{
  "num_hidden_layers": 14,
  "hidden_size": 512,
  "d_shared_expert": 384,
  "hidden_act": "swiglu",
  "routed_scale": 1.41,
  "balance_loss": 0.0106,
  "balance_bias": false,
  "init_std_router": 0.00863,
  "attn_scale": 0.125,
  "parallel_block": false,
  "learning_rate": 0.00134,
  "beta2": 0.99,
  "max_seq_len": 1024
}
Below are experts of layer 10 (counted from 0) of a mixture-of-experts language model. Rows are named router (the router's row for the expert), gate (a neuron's input weights, with its number), up (a neuron's input weights, with its number), down (a neuron's output weights, with its number) and show model dimensions 128-191. Each number is 128 + 24 x the weight over its row's rms, rounded and kept within 0 to 255.
Before each expert's rows: "mostly gets" lists some tokens that are sent to it at least half of the time; "comes before" lists some tokens at least twice as common just after its tokens as in all text. This comes from a sample of Wikipedia text that the model never trained on. Tokens count by the router's weight.

# expert 6
mostly gets: " Ru", " Lu", "ru", " Ku", " Hu", " Mu"
comes before: "s", "0", "|", "9", " of", "8"
router [136 148  93 109 124 139 150  84 118 141 154 107 163  95 117 105 161 145 133 126 103 149  93  70  93 172 108 135 131 135  77 119 162 103 118  81 123 156 132 132 127 114 132 120 154 113 137 142 102  86 114 157 133 149 141 154  88 106 138 128 127 123 152 154]
gate0 [131 111 131 122 104 155 116 129  69 147 135 114 106 118 115 120 140 125 110 119 127 187  80 136 113 154 100 107 126 107 105 142 150 124 111 147 153 100 126  93 152 149 132  96 121 152 124 151 104 117  89 168 113  93 133 168 106 126 137  87 138 163 140 121]
up0 [150  85 115 101 156 155 168 167 123 150 115 111 113 175 120 164 134 133  95 157 142 147 136 102 143 104 135 107 162 140 131 111 115 135 163 141 142 138 122  97 157 108 103 143 153 151  97 150 106 110 120 125 153 113  99 178 115 102 140 108 134 120 171 112]
down0 [175 108  81 154 126 138 149  77 146 134  93 117 139 111  91 122 171 119 111 116 155 119 134 134 120 137 137 138 162 162 146 144 125 105 133 115 170 126  70 120 139 142 115 164 151  97  66 138 143 126 111 122 133 127 132 127 157 105 137 118 112 122 130  96]
gate1 [100 122  96 101  69 150 111 124 145 123 154 154 136  91 129 115 156 139 119 161 108 126 128 123 119 140 121 127 149 141 119 112 140 112 121  96 118 116 122 144  87 129  98  89 126 175 102 162 157 112  80 114 142 115  96 159 100  87 124 147 103 122 122 133]
up1 [120  97 132 111 134 124 115 146 120 122 124 150 165 133 145  77 127 158 143 152 112 123 110 103 165 146 117  94 139 164 141 115 128 117  92  89 148 145 150 162 142 141  92 130 144 142 147 193  80 154 207  92  95 130  95 140  89 133 129 146 102 141 125 142]
down1 [156  79 137  98 119 154 129 142 124 162 128 101 161  53 109 148 133 141 135 108 125 120 146 151 128 141 138  76 127 160 129 117 153 139 193 128 172 132 164 105 162 131 139 170  79 131 130 123 157 143 143 132 115 134 117 128 105 108 117 155 122 144 146 115]
gate2 [146 173 116  69 154 116 176 152 160 181 107 105 131 109  93 110 150 160 117 135  95 229 116 137 166 170 122 102 161 106 124  93 146 149 114 117  84 158  74 137 105 154 143 114 189 117 148 127 140 137 111 142 140 134 101 126  83 107 117 126 153 101 124 127]
up2 [106 110  97 122 118 108 189 136 120 162 103 136 127  91 129 150 127 180 125  86 123 156 117  97 108 107 101 135  87 140  68 126 125 119 138  95 128  90 114 125  96 117 159 153 155  53 100 131 122 131 122 114 107 142 155 150  84 125 140 102 133  78 115 167]
down2 [117 125 135 131 102 135 146 147 118 109 132 130 149 123 120 139 123 185 113 103 132 160 108 125 125 132 107 135 149 147 171 159 137 122 117 138 122 143 124 142 107 163 108 105 145 148 111 133 124  92 132 104 161 142  70 112 108  70 117 106 150 126 100 104]
gate3 [132 137 117 121 123 118  61 154 131  71 137 125 149 159 144  58 141 144 122  83 153 116 133 124 106 183 108 104 114 126 131 140 149 130 119  89 178 139 104 135 149 144 141 142 130 187  97 163 158 152 105 154 103 123 143 109 149 139 117 113 127 125 129 166]
up3 [143 179 124 121 118 116 131 137 110 121 106 115 105 110 133 135 126 115 138 123 128 137 137 141 109 108 145 119 138 135 124 124 120 175 124 131 162 136 146 127 107 170 131 131  85  94 123 131  97 154 143 141 151 166 117 118 101 117  82 144 148 127 116  77]
down3 [144 142 142 119 113 108 130 152 156 150 140 124 123 180 119  90 120  90  90 107 136 143  95  94 105 129 125 133 122 133 172 166 153 134 141 171 116 154 131 118 147 122 124 132 128 131 124 134 119 132 162 127 152 105 134 147  99 114 128 100 128 120 149 119]
gate4 [156 110 149 105  74 134 102 105 122 142 128  83 136 121 137  90 147 151 109 126 108 131 128  97 138 139  96  85 131 134 119 146 161 150 140 107 124  95 152 150 146 148 125 144 159 108 159 133 134 135 141 178  93  95 114 167 140 105 175 101  89 116 134 119]
up4 [167 123 131 116 106  55 115  99  97  72 112 156 126 112 152 135 116 129 113 151 182 104 124 112 147 149 112 123 153 138 146 128 110 186 179 143 163 142 142 117 140 134 156 108 110 117 107 142 151 128 114 123 100 154 140 142 130 196 117 111 151 113 110 151]
down4 [137 108 133 118 122 151  93 118 132 101 144 140 106 139 150 126 159 127 125 150 145 136 137 145 112 120 119  91 148 131 114 140 126  89 119 100 142  89 132 104 155 156 132 106 126  89 116 127  97 154 155 135 150 110 112 120  94 145 122 105 131  95 125 102]
gate5 [140 138 105 100 126 132  94  95 139 157 114 123 148 129 150 117 162 188 157 142 130  92 148 102 154 119 125 115 151 128 113 146 154 112 110 111 128 146 156 136 119 160  81 110 134 118 154 117 142 121 154 118 105 133 107 179 112 100 118 110 144 103 147 137]
up5 [166 147 112  91 121 120 138 113 100 160 114 136 114 166 120 132 136 190 127 118 177 159 151 130 126  96 120 115 119 138 183 151 150 119 115 137 103 152  57 116 151  94  77 156 151 142 180 146 144 144 134 105 100 113  80 176  75  74 129  70 151  81 159  91]
down5 [146 162 128 142 113 122 137 120 133 149 125 122 130 150 157 144  95 159 112 131  94 126 137 103  92 152 146  87 115 155 147 133 120 161 109 120 109 141 156 103 136  94  86 120 172 140 163  88  72 111 124 101 114 137  94 108 161 110 157 128 132 132 129 138]
gate6 [131 152 131 125 154 105 152 118 164 156 144 119  99 145 111 103 127 133 126 108 103 151 116 134 137 127 145 134 130  96 108 134 132 113  90  82 113 119  91 110 191 123 142  93 109  92 106 111 144 106  97 193 114 175 137 152  95 149 115 135  93 140 137  95]
up6 [145  89 134 120  55 156 123  91  54  86 141 167 139  99 175 138 128 161 151 106 170  90 141 137 130  86 110 114 102 143  84 126 152 128 151 171 141 163 166 143  85 115 142 127 104 112 126 118 132 131 133 169 113 141 120 117 123 132  86 131 170 109 142 123]
down6 [110 117  89 112 145  99 128 130 122 122 136 119 111 126  85  93 133 111 132  85 155 142  81  89 126 135  94 142 104 134 124 115 128 143 113 106 118 101 125 125 113 151 115 160 123 140 129  56 173 143  90  89 112 123 108  99  88 134 155 116 124 137 114 159]
gate7 [154 159 143 104 125 118 161 121 131 111 122 118 125 133  97 112 132  97 179 162 135 128 135 139  98 123 111 142 158 135 143 141 143 146  88 125 163 106 143 127 134  94 129 110 171  97 155 124 141  90 143 136 127 178 179 113 116 135 141 115 146 158 138 125]
up7 [110 122 111  58 107 170 119 125 111 146 164 145  95 136  83  79 148 128 183 137 150 109 100 109 139 109 164 145 122 123 149 119 137 134 118 132 177 118 123 165 115 134 132  95 163 107 115 144 121 123 116 124 113 125 151 131 147 145 161 122 139 144 139  86]
down7 [149  89  99 100  97 126 118 152  89 155 130 118 137 121 130 118 133  80 141 188 138 118 159 157 103  81 128 144 143 148 122 132 121  97  62 131 113 109 138 122 148 135 142 120 157 153 168 128 144 103 129 133 110 137 130 137 138 187 150 150 112 147 155  88]
gate8 [150  96 106 100 146 116 101 133 108 139  88 160 157  78 126 126 130 151 113 160 127  96 127 166 111 111 115 131 127 113 141 165 162 122 115 115 142 127 127 142 112 110 129 108 103 158  99 161 135 147 132 123 126 138 118 145 107 155 149 117 150 152 156 144]
up8 [125 110 108 142 137 138 174 124 157 135 157  67 159 153  74 130 140 120 107 117 156 142 104 148 103 103 117 118 100  74 133 119 120 111 100 115 152 118 108 125 128 130 128 151 173 168 164 124 134 107  87 157 148 100 108 129 108 157 120 165 123  89  94  98]
down8 [102 116  98 167 129 162 113 114 121  99 107 129 108 130 153 104 132 122 147 149  74 138 140 163 119 130 148  66 152 147 171 124 116 145 141 165 129 129 131 161 107 176 153 143 136 130 158 148 119 111  71 172 115 146  98 148 131 144 118 132 143 157  94  91]
gate9 [135 124 128 110 165 122 134 135 131 135  82 175 102 104  99 107 146 153 135  87 146 111 142 151 110  85 180 120 138  94 156 157 133 107  89 142 167 137 151 135 152  98 105 115 122 163 161 122 138 141 143 118 164  71 162 113 133 122 133  81 131 121 147 136]
up9 [149 147 138  99  88 141  96  89 157 132 114 106 127 149 133 116 100 149 105 106 189 121 139  83 135 137 123 117 116 121 135 139 135 157 146 125 150 121  94 131 150 139 128 113 131 115 132 118 162 102  30 134 141 129  92 120 157  91 152 154  96  99  99 120]
down9 [130 115 144 112 155 131  97 136 141 135  77 174 118 134 122 129 123 146 124 138  83 114  70 124 129 149 195 126 140 112 137 174 133 171 128 131 151  93 161 100 127 126 120 108 116 137 122 120 165  82 136 113 142 128 102 131 112 141 125 146 123  86 131 101]
gate10 [148 115 134  80 128 106 123 129 121 130  88 147  78 129 132 117 126 162 134 166 144 120  92  99 125 140 161 143 121 141 127 150 137 132 158  93 119  56 109 131 117 113 128  97 113 102 169 117 192 167 125 135  94 150 121 144 105 141 111 121 127 122 140 160]
up10 [126 142 126 155 155 119 104 126 146 110 133  95 102 121 136 115 154 100 158 137 163 137 131 154 136 105 144 134 151 144 129 141 156 158 124 166 102 139 100 114 151 183 135 150 152 133 126 157 126 139 144 128 142 109 154  71 154  84 120 130 133 116 126 148]
down10 [131 148 164  54 138 143 137  82 149  88 151  98 111 105 158 173 152 111 119 150 159 148 137 142  96 135 140 142 137  86 119 124 169  83 139 143 113  86 127 100 105 128  83 139 112 116 128 130 127 135 134 159 131  91 144 125 133 124 124 111 130 102 153 123]
gate11 [137 150 133 114  91 147 141 113 102 110 169 142 156 135  91 107 140  75 101 135  65 113 114 155 105 118 142 113 126 165  96 153 128 126 152 117 113 118 133 107 107 110 103 135 113 181  96 147 131 159 112 130 109 142  97 123  88 136 151 138 140 109 117 158]
up11 [100 140 123 137 135 139 165 123 114 118 122 150 168 144 139 111 130 110 147 153 124 101 124 121 136 112 152 145 125 132  94 158 145 133 135 139 134 155 135 120 121  99 133 130 136 127 128 150 117 122 136  89 126 110  72  98  85 135 169 116 127 131 101 106]
down11 [124 123 125 118 155 168 157 101 127 139 131 137 137 107 123 105 121 102 110 112 106 122 111 128 149 146 161 124  84 151 110 101 100 130  66 109 134 135 149 105 139 140 128 132 155 133  96 119 109 118 133 102 141 144 128  89 128 140 147 105 121 150 124  96]
gate12 [137 129 134 106  87 177 127 120 107 124 112 102 111 118 144 121 131 119 142 110 124 152 140 103 133 136  93 104 149 107 113 147 148 149 106 119 102 151  96  95 100 164 125 144 118 129 131 112 141 137  97 132 155  94 142 170 117  99 113 130 107  89 134 155]
up12 [121 162 131 130 128 185 112 140 140 156 124 123 163 117 119 126 114 129 126 151 151 155 136 111 116  72 127 123 153 107 129 180 141 141 101 124  98 142 124 155 136 147 151  94 134 123 115  98 154 140 130 133 149 133 129 178 108 113 139 140 104 100 141 184]
down12 [142 123 137 111  95 125 113 117 108 114 105 117 120 137 136 111 143 137 170 141 133 119 140 115  98  77  81 100 126 123 128 141 143 156 161 117 123 115 159 132 146 139 137 176  96 143 150 165 147  78 102 124 129 155  91 102 158 119 148 140 144 123 162 123]
gate13 [121 179 106 115 125 159 102  95 123 139 121 115 141 123 135 110 139 116 161  78  97 151 113 113  98 102 118 141 159  90 117 127 135 129 125 142 169 113 159 116 170 134 140 133 121 137 119 140 139  87 125 171  92  96 165 126  92 131 163 116 147  81 116 164]
up13 [151 168 114 125 100 131 130 122 101 114 141 163 139 118 147 134 121 149 166 123 127 119 133 136 126 119 164 130  91 159 114 161 151 157 152 127 154 114  98 138 152  94 154 128 145 165 100 110 133 167  79  98 115 143  81 136 111 138  93 161 134 156 157 161]
down13 [116 136 141 115 146 136 119 125 149 138 108 105 107 120 100 141 128 139 110 137 128 158 124 150 145 153 146 151 121 150 147 172 100 137 138 126 101 151 161 110 106  77 113  91 169 103 102 110 186 167 169  96 110  94 131 127 144  78 113 116 137 148 124 170]
gate14 [110 161 125 108 139 107 125 147 121 125 160 144 126 130 109 122 124 134  83 151 203 103 120 135 119 133 141 147 117 164  97 131 150 131 129 153 127 125 112 152 110 113 131 100 145 105 151 113 149 148 159 131 135 123 134 128 119 137 111 104 163 152 164 140]
up14 [124  88 142 130 162 143 111 120 105 107 164 121 143 126 112 142 124 122 131 127 127  92 125 139 146 167 141 109 109 102 150  97 104 104 125  92 133 143 175 141 136 137 169 105 132 100 134 143 110 145  92 157 111 137 149 155  87  93 133 101 128 156 102 131]
down14 [131 124 127 153 111 104 169 102 154 145 119  69 140 130 178 151 135 164 109 169  99 121  83 135 140 142  96 106 107 107 113 128 179 102 142 112  89  78 135  87 148 125 147 130  90 124 137 103 143 111 132 131 148 100 152 116 109 141 146  88  98 141 138 116]
gate15 [115 160 120 163  94 140 156 150 147 125 118 138 141 134 101 104 147 137 127 113 140 133 166 120 131 117 121 153 144  91 116 127 127 147 113 125  97  51  99 137 169 120  94  74 167 143 139 104 175 113 146 129 123 102 128 114 148  94 117 108 102 141 166 142]
up15 [133 182  91  83 103 144 147 114 124 113 137 148 103  96 153 140 114 144 108 149 118 150 156 133 134 154 130 127 124 134 157 119 131 104 110  84 110 125  98 114 124 148 137 138 150 129 127 130 139 145 140 143 109 175 134 125  81  76 149 113 114 118 116 136]
down15 [152 159 126  69 157  97 125 135 139 133  99 155 164 102  81 156 132 125  76 106 139 125 120 125 118 145 129  95 108 117 136 125 125 119 111 104 105 118 120 164 155 102 148 131 165 149 126 122 108  81 180 123 175  97 156 127 129 160 139 147 149 164 139 163]
gate16 [128 108 106 139 129 144 123 125 141 131 120  91 125 118 142 120 124 138 136  99 141 141 109 128  81 115 164 128 150 124 103 139 175 130 148  63 160 116 146 125 176 123 120 107 152 159 134 134 153 151 142 149 127 158 125 172 123 134 135 105 122 104 147 124]
up16 [ 95 122 107 122 125 119 127 139 126 116 138 112 136 184 121 144 146 108 110  59  99 136 162  75 130 165 111 129 110 106 158 122 111 145 121 109 174 154 136 121 108 147 117 102 123 159 107 108 129 125 101 134 166 104 140 157 177  83 150 166 184 149 118 124]
down16 [108 126 136 181  91 122  99 133 169 127 137 139 148 132 135 132 106 142 183 163 151 126 115 113  48  98 121 124 146 115 104  86 110  92 157 122 161 105 164 141 151 145 123 105  92 126 162 119  82 127 102  98 196 119 145 148 175 150 128 145 151 109 126 115]